config.toml
n_layer = 9
d_model = 384
n_experts = 64
experts_per_token = 2
d_expert = 112
d_shared_expert = 192
activation = "swiglu"
moe_layers = [0, 1, 2, 3, 4, 5, 6, 7, 8]
router_score = "sigmoid"
normalize_top_k = true
routed_scale = 1.0
balance_loss = 0.000672
balance_bias = true
router_bias = true
init_std_router = 0.0175
lr_router = 0.000369
vocab_size = 16384
norm = "rmsnorm"
norm_eps = 1e-05
tie_embeddings = false
optimizer = "soap_variant"
lr = 0.00164
beta1 = 0.95
beta2 = 0.95
batch_tokens = [32768, 65536]
seq_len = 1024
train_tokens = 417100000
steps = 9025
dataset = "wikipedia_en"
Below are experts of layer 2 (counted from 0) of a mixture-of-experts language model. Rows are named router (the router's row for the expert), down (a neuron's output weights, with its number) and show model dimensions 96-191. Each number is 500 + 50 x the weight over its row's rms, rounded and kept within 0 to 999. Numbers have three digits each.
After each expert's rows: a language model's description of what the expert responds to. This comes from a sample of Wikipedia text that the model never trained on.

# expert 22
router:527462551498516395464522494428429493414471524500560556524415453566488488509486476552496465473544406509457529527517566423525569514571504499545591537469425615473458543589550539469481494593552490516481566477403526486526497447528509457451499521544457554513470491593458486561484523481522464620
down0:480500449463512486501530579565534424524538450574492509446485457542583526533490465611490531490532472485447466575558537491468526444494493546475402445538457476500434548498497568500525632588580610452498580399545412511507518481525572619442479422446489475356462527523511523538599554536515494492
down1:504532452641542538428543504441604501495485454559454487557527375497518492439534523502511424494512475516504434524554503503526527540539481438579522408576460461516561478586558502441465560497487551517576495518492588584513488547482458493523435521506566517469459505535515396570499443466482410498
down2:515519544437563553478487495506488507503526446433437521484462471542508460476498580512457425556478554577491464488526488504544515486527512468613572428525494517560569454514387565562610532546568571524373464515563505530487495576572470489398500427524446549523594455518611401556508487524412491487
down3:440458468458402538435358516560493446463595511474484499501505427530622421451460485450556589547523507468457487464419546495449478455581445522542494551510502490451459609518576508496564529455451443486529485410468509501466579440437488472454473552481489515549511481509468584513479551472411580569
down4:487436476513483469546489547516503476502442533485489473526551469463422499380442630544486497406547397419515476510471537522420548488519571508511471495557529552505481476539614573546507542559446462556489507495490543547543565533432529457432484503483519447541501444467504652505469547525469542563
down5:507495462423452601558495459486519455498473562520481486426485512556563386481488528500478598523501578500598427489362476507534565548509475494540490456501532515531569588458474537658551494563509579519525573507500489564594519528560491456471555445440401516498512532508486590512513463483468549503
down6:481437499510451474485553528496555437488591462442492477489476311503452533573402412489481552535505581492528612484442523534511504582508549506550490536461499527443461526517409497581539513529443589473524505544536489553504485461490464488511418480397497501525537539460533489540494522582531472545
down7:474490563498562543530538439524553505446540466502666523624442590498546557522428538481526504495477515459521523474608490514480596480511510514509453499542509411500528566605486529494571523435500590463515506507505512492375447433485557453578507490439477575533486519512422495488503392457479596475
down8:513548500524449587471538458500537461431551437491441473485446451457441564415524544529455495399478484519506453489461438469508562560433530486559495490508535370471514555433476576499620456478560448360594545493570500528571497476490482564551505498432526498516520413485535453487502546464502474555
down9:510531503506494540492576524509499492462445572527510511472439528450561525494538558460552473511468482500486406461589489498436456529534495618482405530560511528509448427569432433500530487411499498531471452532507515453545500482513516504485566481524519521525435532450448514579429601379594537538
What it handles: Field and table separators. Colons after infobox labels (Born:, UNII:), semicolons in lists and stats, and pipe cell separators in tables.

# expert 58
router:557433451495561492489484531480543489449524536503510486482488517547480527486505532490565584562517450426545593422603519580540510511494472592480530507509419450546446564452436428537462520505462502524441505552490532498545447454501540606445542425510474491503456502418527518548366467412439551609
down0:435490510562414462420457554578554511506507492540461459446412484527467477451479448433419458476474539477521501511448472501465484441449510526453551458473540492463518362511506467532530552529462536548514554483465499405419547449456491556402466558482550504519441454521458526538531549541601504509
down1:479472521554527450465510508460484498576504571558482409424367532467498555476515506432546462479520483514496523529524478464534494537517439526492439511573489459589556481500498524622462523443492544414526436520498518478429589439424524536439549548579460518480529464568554404512530572466502521478
down2:509556526521474547522496467479443478515466483439525507498406473458428536469521543631431459532489499529542459479471543468548519547506527494457466506460468508545536493522455531448515425454384524474530544576393446413506515435488534510490505590487501511492471448537426586460484521568525484446
down3:512557520493445516449505453511399562443481520532443456502498520558463532588466501465450550481421518555511442517463446613448570429456553446503510491476432473479489536517530485548461441572508624445459519408575448509505511482566516520456562392415497496538548501493521497559477480489604527662
down4:565627493568590524544461596447505515586513495482468514428442491530550526587609538488526508579489535447461412565566535564588515532450512478358480544422551507554549542539475529364504468579445413429582471459507432434484462515520574516509415545519548501427442477460437531537556564528533515532
down5:554422519551534499471552521586424503537470458476496449582473467604460528588479505491502538556440497588455478513471425483427561524472466475508510551559522504616483522405590459513514494486497562485477486525652615492458444530496455410560504495548344489555572466516485490442545527407495569635
down6:506462409458530474499484521581564417552438474524489459514506441509500431508466541400422515488506532528476502458522574464496513448533482496522560548510450470477548559511557399466435518528492502496612451557551478517484478518489531489444481488540470440459532520407476576486547544654438602563
down7:424630492515510467470537469572536510520538429578528556484484523428402513507466495501563524493493513485550457512437569524526478562566594477473439528541563565571545542434542494481414488540468506500480521574512535567429490390540470510547517413403497484544400502494506545491486478587486489491
down8:387440501575553560559540447485520531436500513527411561524492490466611452519494453407508537490592487481516426509494523516467549446509345516486460499518403531474555607552505516463557515603432553487490564511531449571521497561554476479491489505479495501486414536503486528502548589479450497502
down9:501512434520525474562480465533524504573509572465542481584406537517538502431593539425567478594526526517536517488449513407485530571544539430490470529558479489450458486454483609466505472460492540458529468561544569540425599376498420525569488519596549440441492512469416573503518447442471422460
What it handles: Non-Latin bytes, transliterations. Byte pieces of Devanagari, Thai, Tibetan and Chinese script, and syllable pieces of transliterated foreign names such as Kamch-at-ka.

# expert 33
router:546465500477459528510483432519521503503618468528453575465496506512515504599534468504486556472573527429605482486418445554484487508506486544509463597564482606552559534547506489599522476492526566513498478619373537499556488412485454500505466564432572488573562427505476528505466487474493573555
down0:526527507499453503532568507481592570419494604583489535513490513506476511604580520528535558529492517413558530426580460503507560521484429451432581579488504501536453546470514456511455452602527555542588499559415501514549503549575577492516510427532496412443531500492516516543457557505492665524
down1:559579487428470531496446506500442497450539427579484574485493588538438452530527520513562442565528520466451569481558518471409501476547508467437406538508583520504555501420559496535493397538552490461489477490506398537556516542507531483508434538502492625433567521523486530443574458442431543443
down2:533484484460482474488438542482514500502417469454601456423556529540416621414529521425458466556536507436480485479526538457426409505398545546494559496499490410495490449448477460522506427436516463549421490450409514508594534546522499357540593545498448438435547447501522499449402544536533602424
down3:525571501625568466464476505481364467454568440467446525451474458585453585608501467383428485554531464496455430536488531493520450538628478476545474497645537472535394502505492422453593511437506494464522506462565467428491449461499510626486538480543469534525491494493513413507537409444598525480
down4:505434528511498549513535472510436544459571505451489471465533421501477524492575429528534501535453436516445549483450655446494492479514539460475596480399486511587490484542446504451489481491507521584496544580460550443485438448494424480488515510481508530528504494489416521493607484426488487399
down5:579584587449408548481436489439543440505461524479496497488434489555586426500468527444478460550473425468504444592557491571525528553453472573483481465491493632524561461502439595573493539477500366406513453545598564600548452547521534556431503489490409514473484451512520512514528547487544437438
down6:559479511542531509469528449461540464491432492436586508459529459487453487435540487476463374554497487475485525392453497528554498490502485541375505491571477429364432466499540546519520497538507532514504499467510626515416475535445520489440480493546528513546481495532479470539480496418584456502
down7:553542398581516436505440539490487533537551499380550519472467477469507574512570457537502531494485545466512464555449510427467458427547538435490482538622515483559473506533529481519522428548547579553541549552584479495495458468506496433495505547563452434505518365407522477505535468552539608475
down8:497449473466546380543516442496511515573570487446479490531487494452485445566484473578613413415510591586520528461534383458487524600551469530468585525513464538482574552501517531539553490568471544486500520646444444541545477556426446525521522503557454496488573542503496518504476518520521573449
down9:544552477538491528509607473465435518570448548540468478541472570597463459531532541527438506525541502555494472595570470517529461482486554499502497483440486515477598470432471465507510564476438571450464502551462476548458469524510414507387520500458550548477381513485427571517526511536496563501
What it handles: To, modals, heading marks. Infinitive "to", modals like can, will, might, the "=" opening a title heading, and scattered word fragments in place names and tables.

# expert 54
router:474479502504520471526500463542482565492514535499562616462503516495519562566524452464462582451452437568564473498472435504500559513486525437534499513464438551408518508453479462556525499457507449545530533473411496506528525460528475605476532476494474482569481542581490483501484538472510488477
down0:507393523508422502540522525596362391476474462564490506488538537546583401478587418452514445501538483503515499497567426460572420527527459608383458589445583534521530465564474474518537492448539424491503473606547421480500486510496469555491562437494447461455525505577463471513484515449567512605
down1:571546543416427426541455482490527530448550523489509509518524539472515432440518406509482510493466589547450448524523489518503571554539471494554524493444454499515545565584555526470527468499495502529426502490525547556526550527496463467461488428526446492447578533568421497517513536434509505523
down2:459485430500545414575490453480530506443487450518585583485542515557517516505516406496539520472535502473491477522511504536497445531534495561487435583498548529505483440532538550507492645503413389455509512498458527453438469495496447516432514459472456512495552495498447479547502480507462508478
down3:404564496551533548498547569514479433538517511511483591473488557532526470497410508573428490412401566479571455521491474530456561526538523425513518435550469522510414584546450512439424554524496619465566489431603488555531571469503437476514500419541448509559500558440445520483424413511470515450
down4:482492473503477504525563523426470430418516510466509504464509503542449529508566508545537585471512573606425546576531438481370489506515401443405391455584579459557483594585512516465466478525520468506410472393488516449523529547434516569444502481571482468556475552530548555549483508511560583510
down5:422436525470484481458565410506484504528513503588499529419469534524515493470469457465405471469566485526442465491581510450475442542499512482516482430511499606518445446442581532474505576379467465573403599515447524476620478561565528528454511424477433476486577642500436429533460480448464506460
down6:431388504513528495530507494454546456540467473402437481474633472527516466555439393436561472443549388498526540459437541506550467524559525477451564457564528449436485485445565448530448460459523553456467437533470509560585466499497447467486556458495501515582438517506437556393532493492426521411
down7:508443460494463529431520485628435454491537397452473484528489527489474458520545506498572539451455422432599497577509552520434457526502562509541439453420505511459506500454519524434498532463476541593600485411496415542489544466496584587517508440484670449510596529517474546478465549615466482553
down8:597514578600395532539528423507487483464444549591504509488512510495537430503513482496472503551509475475444408501491455500521526466471515465506504490589426441458559584526576455502558500519448443614493457452457556563541407498517567473438477498478445478489448430478531541538545542524473477523
down9:419481523467461508535502411459490554479393489533510562511441587564523428446529478443551508467515531497492450532463520471554559553521555513600524512453521482421415471531482456541458547429409578466567497423361528500507467468486434564469565536468495440433522535407536495532459468573571464476
What it handles: Commas. Commas, including after closing parentheses or quotes, most often after years, names and place names in running text or lists.

# expert 30
router:577518550502470470549541452434466547376466495538525509537539574584444487565532486546559594428464501542476535431444444515522502515574522570404559509511436510531545624462517462560441471469527496485478541474475496517488424473477419456517415493495477462489526460601440500466408509441486481490
down0:439532511434444474419531581515546426480530419485474498474569417504445498450424528521521522496435527520598553530532454569556507503478505529462519580510562519539501451529425439458519450539526434451638520456576479445494500537534542489579536428531583471556474434552562478511482440533518570447
down1:458543486525437490539482492532419448492461541466574485491531544531555491494464580411560486575602539520473445496420527486446486392477400442540499515478541379521499486604535500465509464483478583566532563571594648527600383521474445466531526499525551510397522529482424548576651441523544442504
down2:483502493518509494490451424486420521536493378522466458434545486492550603540482477468461559570556464532471506502592527533465436512543442516538453507555542543492415496406596527491524548485432543504500491430464406439466491563468430528517520442560510469547547510534596516571437564490560475455
down3:525429456475454431627492565424518546509440512425568454500456525566492553543423378497549494585486391467458473488522525521485559564480375521487533524469504518499555428474491453448455451475413455498513435463444454527403510499472512547527460638475507522514499465494457505509474511443539487493
down4:530494578508481462531545546507521443530497474474525462486462532546432525524436501436504376496440523526453503446461593452515481562549473517501510548598546417568501418523503537531450558411651581564568504491578429535448474514616492432504577571586492467497463490468478430495526457534506512508
down5:437482540458568468499478594569518458510541473456452471496654559469497518502539469498459474498442466529625521478561456470493513503457489513489402497494535507461430476523474461518524502530502423531553517439470508499485439512554527464502518529548563478519540400449508567512531519601532542564
down6:460557496494544421430485402475426529499562447483480464463561466472491409486497475562509470537504519502538549427537512537460527660470458439506483529528557514410385527466486610486465533511490433492439508540508489506452499481504432500440514562594579535496526506566442527485484371456471508464
down7:581476532590492461446515518479513449574549530524478513475449602495467523534462422501455512568451506501490570489492556501491458482558532514488510557513489503456565469541464467498421461513541534448436418547530372534356456517546498441430538561523556461467543483495535448506494403477457514532
down8:473432439559472567580538556441482552450457442524394455497456534434504490488528477482435592523526447430506572496454543502604437532395532572429445498362554479530472511504442513495482538430505476567490496551500504479466503444501465493497447557497528449463439507504496553532458505537515482557
down9:424539529486486455616407497419481471534489483477432487446545470475537463689568493456480503502474492498571552477473482417502436486545504506486517554481486474492474499504591509556568554628451489543522504557436541567576493538592514559539440459479515427539525581557488603560470405458468429584
What it handles: Word-final suffixes. Last piece of a split word, usually in names, places or species, such as -ley, -er, -ova, -ridge, -ello.

# expert 14
router:589503526513503470494408509454396519483448580507510550550585523493503544559459528441511589502553470362424499419467487462524572471479563582514466494478368563630515582479565488532557469504583546510506474472458450509562575478561543537610464463420500520513573549493527493511460620447497584512
down0:480450486463598373374550502507449489506511482421466535431527519421453470452477494483479567491517501565446487481454421518448376383476543517497530439528416492489481412534458468514445414556532533440477572392463425546462511518517521514551561480472443504478508487546501433511533547473513583485
down1:594489490520575495510553544448459436538425503518472536491497462464471472530510543520450495535563522532536581544511481450529530568482440435559593492499469585513538544520453460434536494543458397522558595548521538456459488572511414490510490503463482515534476477526455535505525506489446610559
down2:542473513562429470462540543513512481477444457527482478524506557436569580442462450494446490498697468550482516462534479628456516484508591623553550534452541602603595449485499448601540464505525484464486516478514446487444486545436467484584501447474520497538561609488486563541463563450486469532
down3:497519510502404467488513521460502465431482476570450469576471402562526460452480659454396501462483473466530439507482469505434442470617485427532559495482507485442465480490526384554518518546523489533460489531518497541590537500502392492476534512457441573516504573472476528541468522468561458491
down4:441491482514495510524404483532468483549480475530467391429419555443538492554445549467656489537503535496482473537510489419506504515566549634481515480592507446441410576491520435505484506459533475447487592473481460500496516465498518478541485433466468496445507544505470511446506490471411505413
down5:554493623563557554497550384599523546512605550406434698454524481557478472553538552455566489534450461467537475453512455528540573503633530487434436481472525507518560559511473490443566540494504514516573486509560550514497450538593459555483643439526500496494469550497513492400593625512589453480
down6:587404549513506460477575498416470465556503492565527560512350455523451573440526505583453539540538472479489586543475529435521483503432465476481460511464390420575451497434460397495582460583556477472452505501577417492431539498512577528449442444546561449524483547514365485510521598538465564430
down7:482604491503618506540553486495522547532486415530437574521408526485514500529429533533529521502564519435474431441433542469540507468501496547482461453590545467423565446545541485536508433572390462545495437516497501532520563482472565521589528479434504544432447403469395472481452513483598486549
down8:459534457508542547470373495470522492507495484465419535519494573451551439484499469542497398538482377592481496539399537492420579520441485387576488417493490474511425589473488506547570531558512520475532584401425548593479559490441571542513425436472526504492495470521385490532494493591479552447
down9:446537446479516522403499473475499508520573517561464560485537538499471657529483517522428569534542446462516565501587426484623627399484376490458530473383491483594571579455560443458538552496530439488566469487484504498508565590484515468495488444450493480489531494510455540509571534577470578493
What it handles: Word-final pieces, superlatives. Final pieces of foreign surnames and place names, final digits of years and numbers, and quantity words such as least, most, Notable, Many.

# expert 18
router:532429574405422470522537503514484552552451511429498532494463529555497450494533426505590426582494522509467530540493470421489494533483511536426503437462337604555497563520448504522498575464472568512530438536517540501506534368579510504532538528500479510499455493596497492432478507482477490476
down0:428524472488516419485486481509514562561535522524534498507504492499453490509405502538503515564505607615485566422544388414492485565507459517480643426524556510412528520464521529544516499487535499475469551491494505492489521550479529477466514411522538543565483621539505471451508550510533488478
down1:458452542403545496522580570512507489569484568641426502521443469485504491474458529490440451601551406538471500527517487478585499395602499516479537583544451553481555488447556562481458412414515588430498516486495538499442535547503487473514528432453426533453399531492519536482473569510538549451
down2:489584470493552562565392548480474598442526478519558488480526515504490473559551499444544439473611462497440441509509460524550479601470529478451471592534481523477498486459458491475441522491510493446359422480479585517508568485490460445495506428548545568569515514530484491471518503445510487560
down3:473434577462497486516500552465491553438466532485536466459424535559414545529483516436427407502488531581431537470555442535523503545477400549596507511537452426489529579540453576623535479499652511464499497488526562390544594541455519569504541429561432477480532509574530422492499586512551507530
down4:595525489444466497473477431433513652523512496553519517488506495533530449468500478533589520459521509489458528474469609507439471419521532496533495593462444462567514552481481534505521436402481567481450473541506476510472524513464532458488504451472597479405483533539463611522445549497537540484
down5:529435454504586573519494496504473579477500527490553508521561448452474637558551460518584494570436388517528602486476519523551409456530509586483517556491464365396512520455395464442411446539436521470516573593406536515497546481504537435568473544555486415602542471479509432484445446486572492443
down6:440565532503578516510499554539401595443554485475516568495512517452575533523478474460535488520480572500448465568361445508389484392580514528475581500468450478491553560400528554450479571379439523530622545510451565454552585464560472498423478513520492443559573438484480577458505565523565647536
down7:543519531579468503540546509507475450525471527476531460604483539462459482543550535413480433545565422468456495575455561523448422496547592515503444475523441517465475507512551551522422519563460490524493509417478483488480446428487492503500458453508415532457439488492532528411505497520489553523
down8:524442562437545522452533537428466422575505492483548498583580491529549468491572486517437492559560438490530502420513519550486499544587505518471522333411500477532438553601482484510583481475486412422467497452542494556538448530484540488590517398577537503504481568517528457488531469583594519525
down9:498452536554525524473523508497463458610511458419564445467534460562450534487525531614519478601415529411500646516428417494493503541464582506415457487379516475487407411468575496530620426536453550465554460536441585489555515533510448424526515477501495505459451493551478482481472381487468470494
What it handles: Blank table cells. Empty space token in table cells before numbers, such as vote counts, stats columns and coordinate separators.

# expert 52
router:398520562450513489531420435462478479469425475458528522506595462516387487479451460424500623483456447494461522545501621531549507539449398588583575483524458549523521485522508424509489457482536509429476463518481488529534484480547483459424491497507441498477563537622480514433493461509534533498
down0:521444432485503455504501465575500467499457435545398404528396522520557502551504512553564384535528480483506504545450544570565545502480551567485481572547550415441411495526555564544557482564521534545562555577447490536506469468476426502560581517441542482484516478500463564567467537526476449486
down1:379465583603442500516445505482452407443518471438460543502560508466505531548512464487567564473423551526551522593469500504483524450531519537535464454531441465491530496508474484522535544446389503593426453588448512490488463546489414534416457485439492480583498517499414550526551492434491419475
down2:487446507493458505446525476616465555498507523491428512491461554531517483498518476485605486454596623526467435424491491514580564529555545539512542559450492468502447510586498534569433427535483485452551483462449440501446461433448517560541521544481581521527475576424506502468480485543537602513
down3:455440472453464527466575474482597411512575518514513479540500421647546500565463453454550474506502453566588526490538556529546535485530484480568433448511554498523453548491531466422477555424538460475561469545381475407456437414437562477602447438494489382487568513459467485511553570520515505487
down4:472390376510457580532526450441467525420423521507502408545464559576463456462514538437456518412533560528480569550590495520526475472463468529590529501507542499547417541557547395472546506509610476478435442513420509515500495511557522470457464557485515426587579477551572457592541539498465503463
down5:527505497463503477580506420447552469533546496510534462454417468495540538651472453524507479531521519447453497548512520498492499555485578511491490501414510478567502436433558531408509477563617448502458459516488546498457549456518403461577414511577570606366489446526478509608491456498471542456
down6:523558538456555590436528583441434542620543522594562519521464514577557520565441482543540556504541471357495635555486467500515486513473561493481508474505492472522496455418482442492538584511503517544464484438405462448525573521512537464500425489529599563530484515485493509569427490547604384385
down7:492460455570516452627494462389494495496574520532462434528441550514545469535533530497505503456509591459489466638493443539526535559483444476473425513430465442578448562451467497464558519480461486585515539557472455547527398472514505513563553495458470592474501459495534599522512531481421509511
down8:468472467562512477514475559448468526494593456528527531575569482516570558478495451538504521494505450465524459439559507504535512524445495536445438423552559448473525492562472462515517536458533491511502455424577493504513539496562529555451431487541568578457555464532501505465382474411589432463
down9:538456403471484464373495634521549527516493406444478546404521503501501548594500472510470555470489486482367558464536501406394427581674631482507542523557479461445560498530477546493519393536528492516446489442488534578579606496472534523439470500598517475441514493541559431412448562462480576588
What it handles: Conjunctions and clause links. Words linking clauses or phrases after a comma or noun: as, that, which, who, after, when, during, since.

# expert 10
router:511539499560508455534473554481499476413558494593545465519552550491522499513451393393522569508559532468492525525466561483511504486522451627497542549516367457555533521559525491526550478441591510443426481498422498494579456468570561519592452553535432515508525474600547495586353484518469511585
down0:514445533485491429469544476398526535476472385514505556605544379538452553525567423546460453531431436462457521502531465523568487447566452471442470543465534503497526546528394393547518501570551504523439518585594516491562503465620525543430539521515562495588582431535466571546504581510536624509
down1:536504459506409554435527488476509546403496416511484527493450652535404556435494523553450499460417503516475651476500578424560514505428484573480475387516504479429520400489560518536587464483528485559474442518400496498445574538417514559426477427428568556486576552476474495536496595439476532511
down2:544440547494463489492500522563566545496486501553494475552450505384459425438537427451498495565511572515574522599522533481565554539514499509553486443437392541452460470506485549573473544370660461520605575543534498486532427422543545590486416500477580522584475443493466510529516495523386551492
down3:487430522469497538449423495447570645466535580504494474454500414446557452485462561454526556603518565430568553479500547507526469488426472505490458428498512421557484551486490537520483426431477535522537508524341490607479466429464461451473467523476443498494437545496467490507402417497479515452
down4:492559486581441492590487410508520522509551570543473483467527576485482489492454402452555505416402467509471512511533467450502528545499468487500482511545461548448512494625567464476572440522441501424503535421525456428449490522546576488473593547465472418436540494556461531501396539488409410449
down5:531469415444484484499530431484479475487503366515444387428438546604507544414507445498378548490449409493521540429460477523476530567499644495559548499469544479388507531522546487418473538461462413462470532483494516454528430621493514495496525573493571481476464517429526470463569501485442582438
down6:547535472567470477483552462427495562475488376538556474492474580440472488409563496454514471528513536481531566466565606483492465542525430548509485505529353507514513508553466531442505502425506540482511476454517528460405618430441563505545519552509521553327442503446536554551444517487517537515
down7:441394426401490489473578466471510511439466483548506441527491485531493498506506464488549468458490548452475586417550461512516635482469478536462445523467590460476469476614480492544461404597506494493482420544473545553598639583565433534438418519533438417534560527461500536506474583489447538437
down8:507484577605443521534499502523485553556468452500398543534511505471489489470452524568505580493550520451475435469473483455556540442442526453517600420518506435524474475500506602604505577467431529451519552518525564547451399489482478514590546527563418573468427417468533491498465477506411487567
down9:472509509608528558435479488539540565523498521557444473549542464551510449537495529572543454498582506513515471494504452493566475475457520444516562440506422424518503504406529494521484463453479411474417406444422494491518547497468533554558473577435468454520503499471485521493437530537466411538
What it handles: Name endings and digits. Last pieces of proper names and single digits ending numbers, e.g. Take-uchi, Lang-olen, 199-8, C_{2v}, Iowa.

# expert 9
router:490446512486456445560451501505484534500441569471473522567421475580495482553485463494508587545505538508480493562498600484570483428495495625453555467496453545562528636538486520583572476499549552531576428562413540476492473510486482544464440564429469520512521437573525530548477503519487570518
down0:496458574551602499523411460435537624509538482521462553571504426424590485552389483429501472450481487445452435525491481474586504467497470485510455528454441549552540540469587465405475448456514559517507554504484450541425501492470517493478485519466462537663474594471431499536500447530582457485
down1:554529539573486474502575594463523406394549564506416519507493466375419511553453410549455474418468471512465545522569517583534554440582447480464527526549517579473575561541566493420587526573471518460490481509560530483464494549562498521460496564548447536471590453437503381497551518492569424497
down2:512537526497568448587554498529484517486489477555478568513356480484448441462496439514426546502410613500444467455534479534483541481472514509461464398431390502473521587488463513532538585455551490471534448448616515421512497535499552516494551582440468475444395519523568478553569517473552521616
down3:492560481427594479536488534553469466530591477650508502505435503631456505560452561503458419493450528427564511469429521568554542475531592494464478512517541416606493428487506526505434451561512491463492548540512465520510426504554530486544666510423512492435400570499481533395540474515488468478
down4:457481470508514494375476527493548591557483509474443588478448443392554555580516536548477446519549420510427493506523504502535468522549534541541529394515535473571466491440513537484552416522454449467454552586524447468502553462513487486540487524516493502471452429467494484489495474531487550485
down5:368557532543518465585506495491497452530409463492374446538437533555503460515504498480514564466553533520608448510581513455601531500460501559619590395533528489451480399549443482431479506486462512513481537577485443439477530470396562464533494439519480353494549477514526500505544536483490524460
down6:599440473536588567425569490526456544480558456481502444555498442517543564481481514507538496522421447565609492468427444574574432572514530497469494463466609521558435425514488527541501489481416465407471461601542415562410461414462539470593562480446527568537524499476555512496512410444475462523
down7:519486543586512445461399551490486484461483535433625461439439466426581598458542393556448527476569518514444524524399527489491487445523543480454520570487536494510475498586527497513479583530491476471426428461455547555507463622376505501510526492430510534420519604392518480495553510451571512529
down8:459563401524577501488508567476515497530591596573524457580507390507461522471486502484599539503579414425588503436497572560499451511459607447431495419470466414448507565447505536440631551518413530475509521494445427471498415525523526579492457465605496547543466568444459522411520456520521506516
down9:523458566528566548563548424494541536568600522536530614522598487530434509580419518530537483453436444464486501502531585570571610492441453504507468522571534517561454514583523476377536533536547531535641562414523521581508512530564541483428472486529408532444474447446448568518481490542519517496
What it handles: Non-Latin bytes, table blanks. Raw byte pieces of Thai, Tibetan, Tamil and Devanagari text, plus blank spaces and zeros in table cells, and adverbs like well, very, also.

# expert 62
router:452446501519455426479475481509562533452439489550577530403549539536483493444458478552512494555472515469550528494460519440498446453491594676465508491501445502481550569597541486513607466513462437512536515516494451475481462493524525453459500537476537500527473509530530513519454489528499618499
down0:463461485520542580424533513486487449519427377552450603524496477529470611522407617582417512464470488519594526464486499478478524559574514510500566477514525491505442448535551488535512443519408525483526516507590512494498485525531451413482532513524500489554422509567507422369444515451484574556
down1:503392602478482565587484512567566492566540495507495483480481513595430427477479481515541511501464564497535481430530465561515396423538505465495526541426670544461506453520522490617444582483589496523479506499515452500438478484508515510479563479468423456403476533428521563412501468554482543581
down2:514555594547461539539482491461522536451513524491479408486545545530470619531560576445600492504419547481542479443564458508496527540413515503514568524533504496448501534589507518537546531524446459484446519549596487535468494603514510456482475483427497523525544504554606523519523449423538467470
down3:393514609530500519498552448480528480503420558555514435516463452538474587492482462551505538592508524511526448450513458457472460444571463529436504515477526609508508410509487492549470439492468377534622504523516540609533492504478506498502488570624491506529483404456513466533506453449526546445
down4:536469491490540527492533454485523433463502543502483511529403474502437528522485577368476538544481512555383421442560463518447494510515599469490440517481515517377480518583522522469515545450486559486537500498417492485541490481493600552421470533491581525424599496470485530399485491524517465507
down5:509512504442580463517469482513485411463523591506457481518570427354484543505496514428518526613604485577416457551502466411489493461484538446547470531499487561481546492490588512617522560459519560391496540565576516591519424622421448608481525444474502487548575551406482514546550484434601498548
down6:543600517457402512594503385616613493464488498523487514526586489435500367579520552471443461427542566506609418555490471542580523546530444537511541416497444504479540569560567506532561386416586513468481533529446493488397448500482460452520464518505543510445486499524530533448529451529532509507
down7:410492500508540457449471458445491434411504535479588475592436525493526515427461545455461555485599545521558484514530508406587499484466505549504550573520534483454529572508526542459521389540510425463538452457486482399460474466501442566502545471419476591524534487441521475533502542572549483529
down8:554466473495497471475481500471459416477562435412573440546542579396418546530537555448476546516443510457545514551483589440490493491480552447483472414465284546514449452512531461509523528591562408546532611567485493430511495523497486579443561483503511469451530574464502531428535460499484494498
down9:436478528543443532478479498478501452571491482565469456515422549499531578520503364512493545460471532556496536479543536505611556412505534520530453513502499503502479495496597532562514533435498516487502483539425447478502518486466498485618481503579486437533520465579531502416493504457426529481
What it handles: Mid-word pieces, foreign names. Short inner pieces of long or foreign words and names, such as l, m, n, at, str, as in Trans-l-ations or Snap-dr-agon.

# expert 51
router:438459559490475494535458452440499516552523544509519509482539472495420534433520470435502595534486490501536511506457549471505503490426461576424457435588454550575481477560535451557552536576528504513380513527487468421574462445538506483490493462505468477561602498514484541580397511445504556531
down0:454543476506535463605465508455586484551539560519500501472514489440438525537447478520457564489556507569464537560520591478507591444488519535473509525456525484519539512384567436486410558531534534536444423569625432620449519508456510476405486443429400526459548497489540394502440569534452554558
down1:522491513608471482468525496509510479575492518524539473449524504417487519524522615560503516525563450467555515448491477409615593511372447548461444409466615513605453612553513448548429551484531525470458473459538457496458501515471558451529569529568508392497636551521488495484459454559460513579
down2:523458416545525465516543446429502592576545555608430497522526445523567517545524507485494557428580503476535580507456563491547519567609504529510621462532409488438536652480508577593436612584447467456434437423505600641529486560545448430496418424495464559495481564543502521544505531406529483516
down3:528444506493487528498517482542478488390424519494490589444525506494559576432403411424536474449530427527535515504568454548471490515539547535467577512543484486564502516394442580442447456533438559557496426554501524425403474448403544509535437479410497487469494511425491449552514489447558464543
down4:488576479480537442486479466545490536576461457568455437421494443496520392444456526553536484476464445458587518506423464524484458520578519498564425578472508500502524521430521572436584498502464509541503490419478517523452525567529514514500443545490567629467502508484480482471465527498465434480
down5:537528505523512499444466579428473460443560450507454555492441478517420522443462451502393433565502536579550539524507579459591634498474543524586429555543470566446449545476515444510471481476495480499460454506494499311486537505530496414620505482511462566486526515519472537453592407528572521443
down6:410511599474541521505506498547545540485549601481509571496526556547579430461543456523549529611516480539522471564425494472521607598524543480556486543501617527489448453512562538651517497479495468498530468555436481530492538478491550523429505538498535573559543585437581538588568443579435520452
down7:510509493520530532581530453540575470443448501475484408462414489513599579452486471502445530451526451498542483438447504517647517503461484504464474465510516497535490491572552555511558465536483574529529490514605457586528518481455443482549449561488540500420416494594468527512509445480414496528
down8:597508475469417553488505505511543547489502494448515508567578485507539582453394492524422547511485500540484569478530415504509548514509537511428468514480557532471576495506481531430540460535455484473488473475509538440490495591521482467455510446490559544501502535475436552506399445497478477534
down9:509540542555456455476464488593434442552539462524502440587432367411527516527498550534461515488503505547492511494472444433548555588422500384555541423445471575462448447521529419542434499515558547490529507364521426462513531532480425509472583590513465551490536475454477477457486481446482378523
What it handles: Negation and clause connectives. "not" after did or does, concessive and temporal connectives like although, however, because, when, and sentence-ending periods in narrative prose.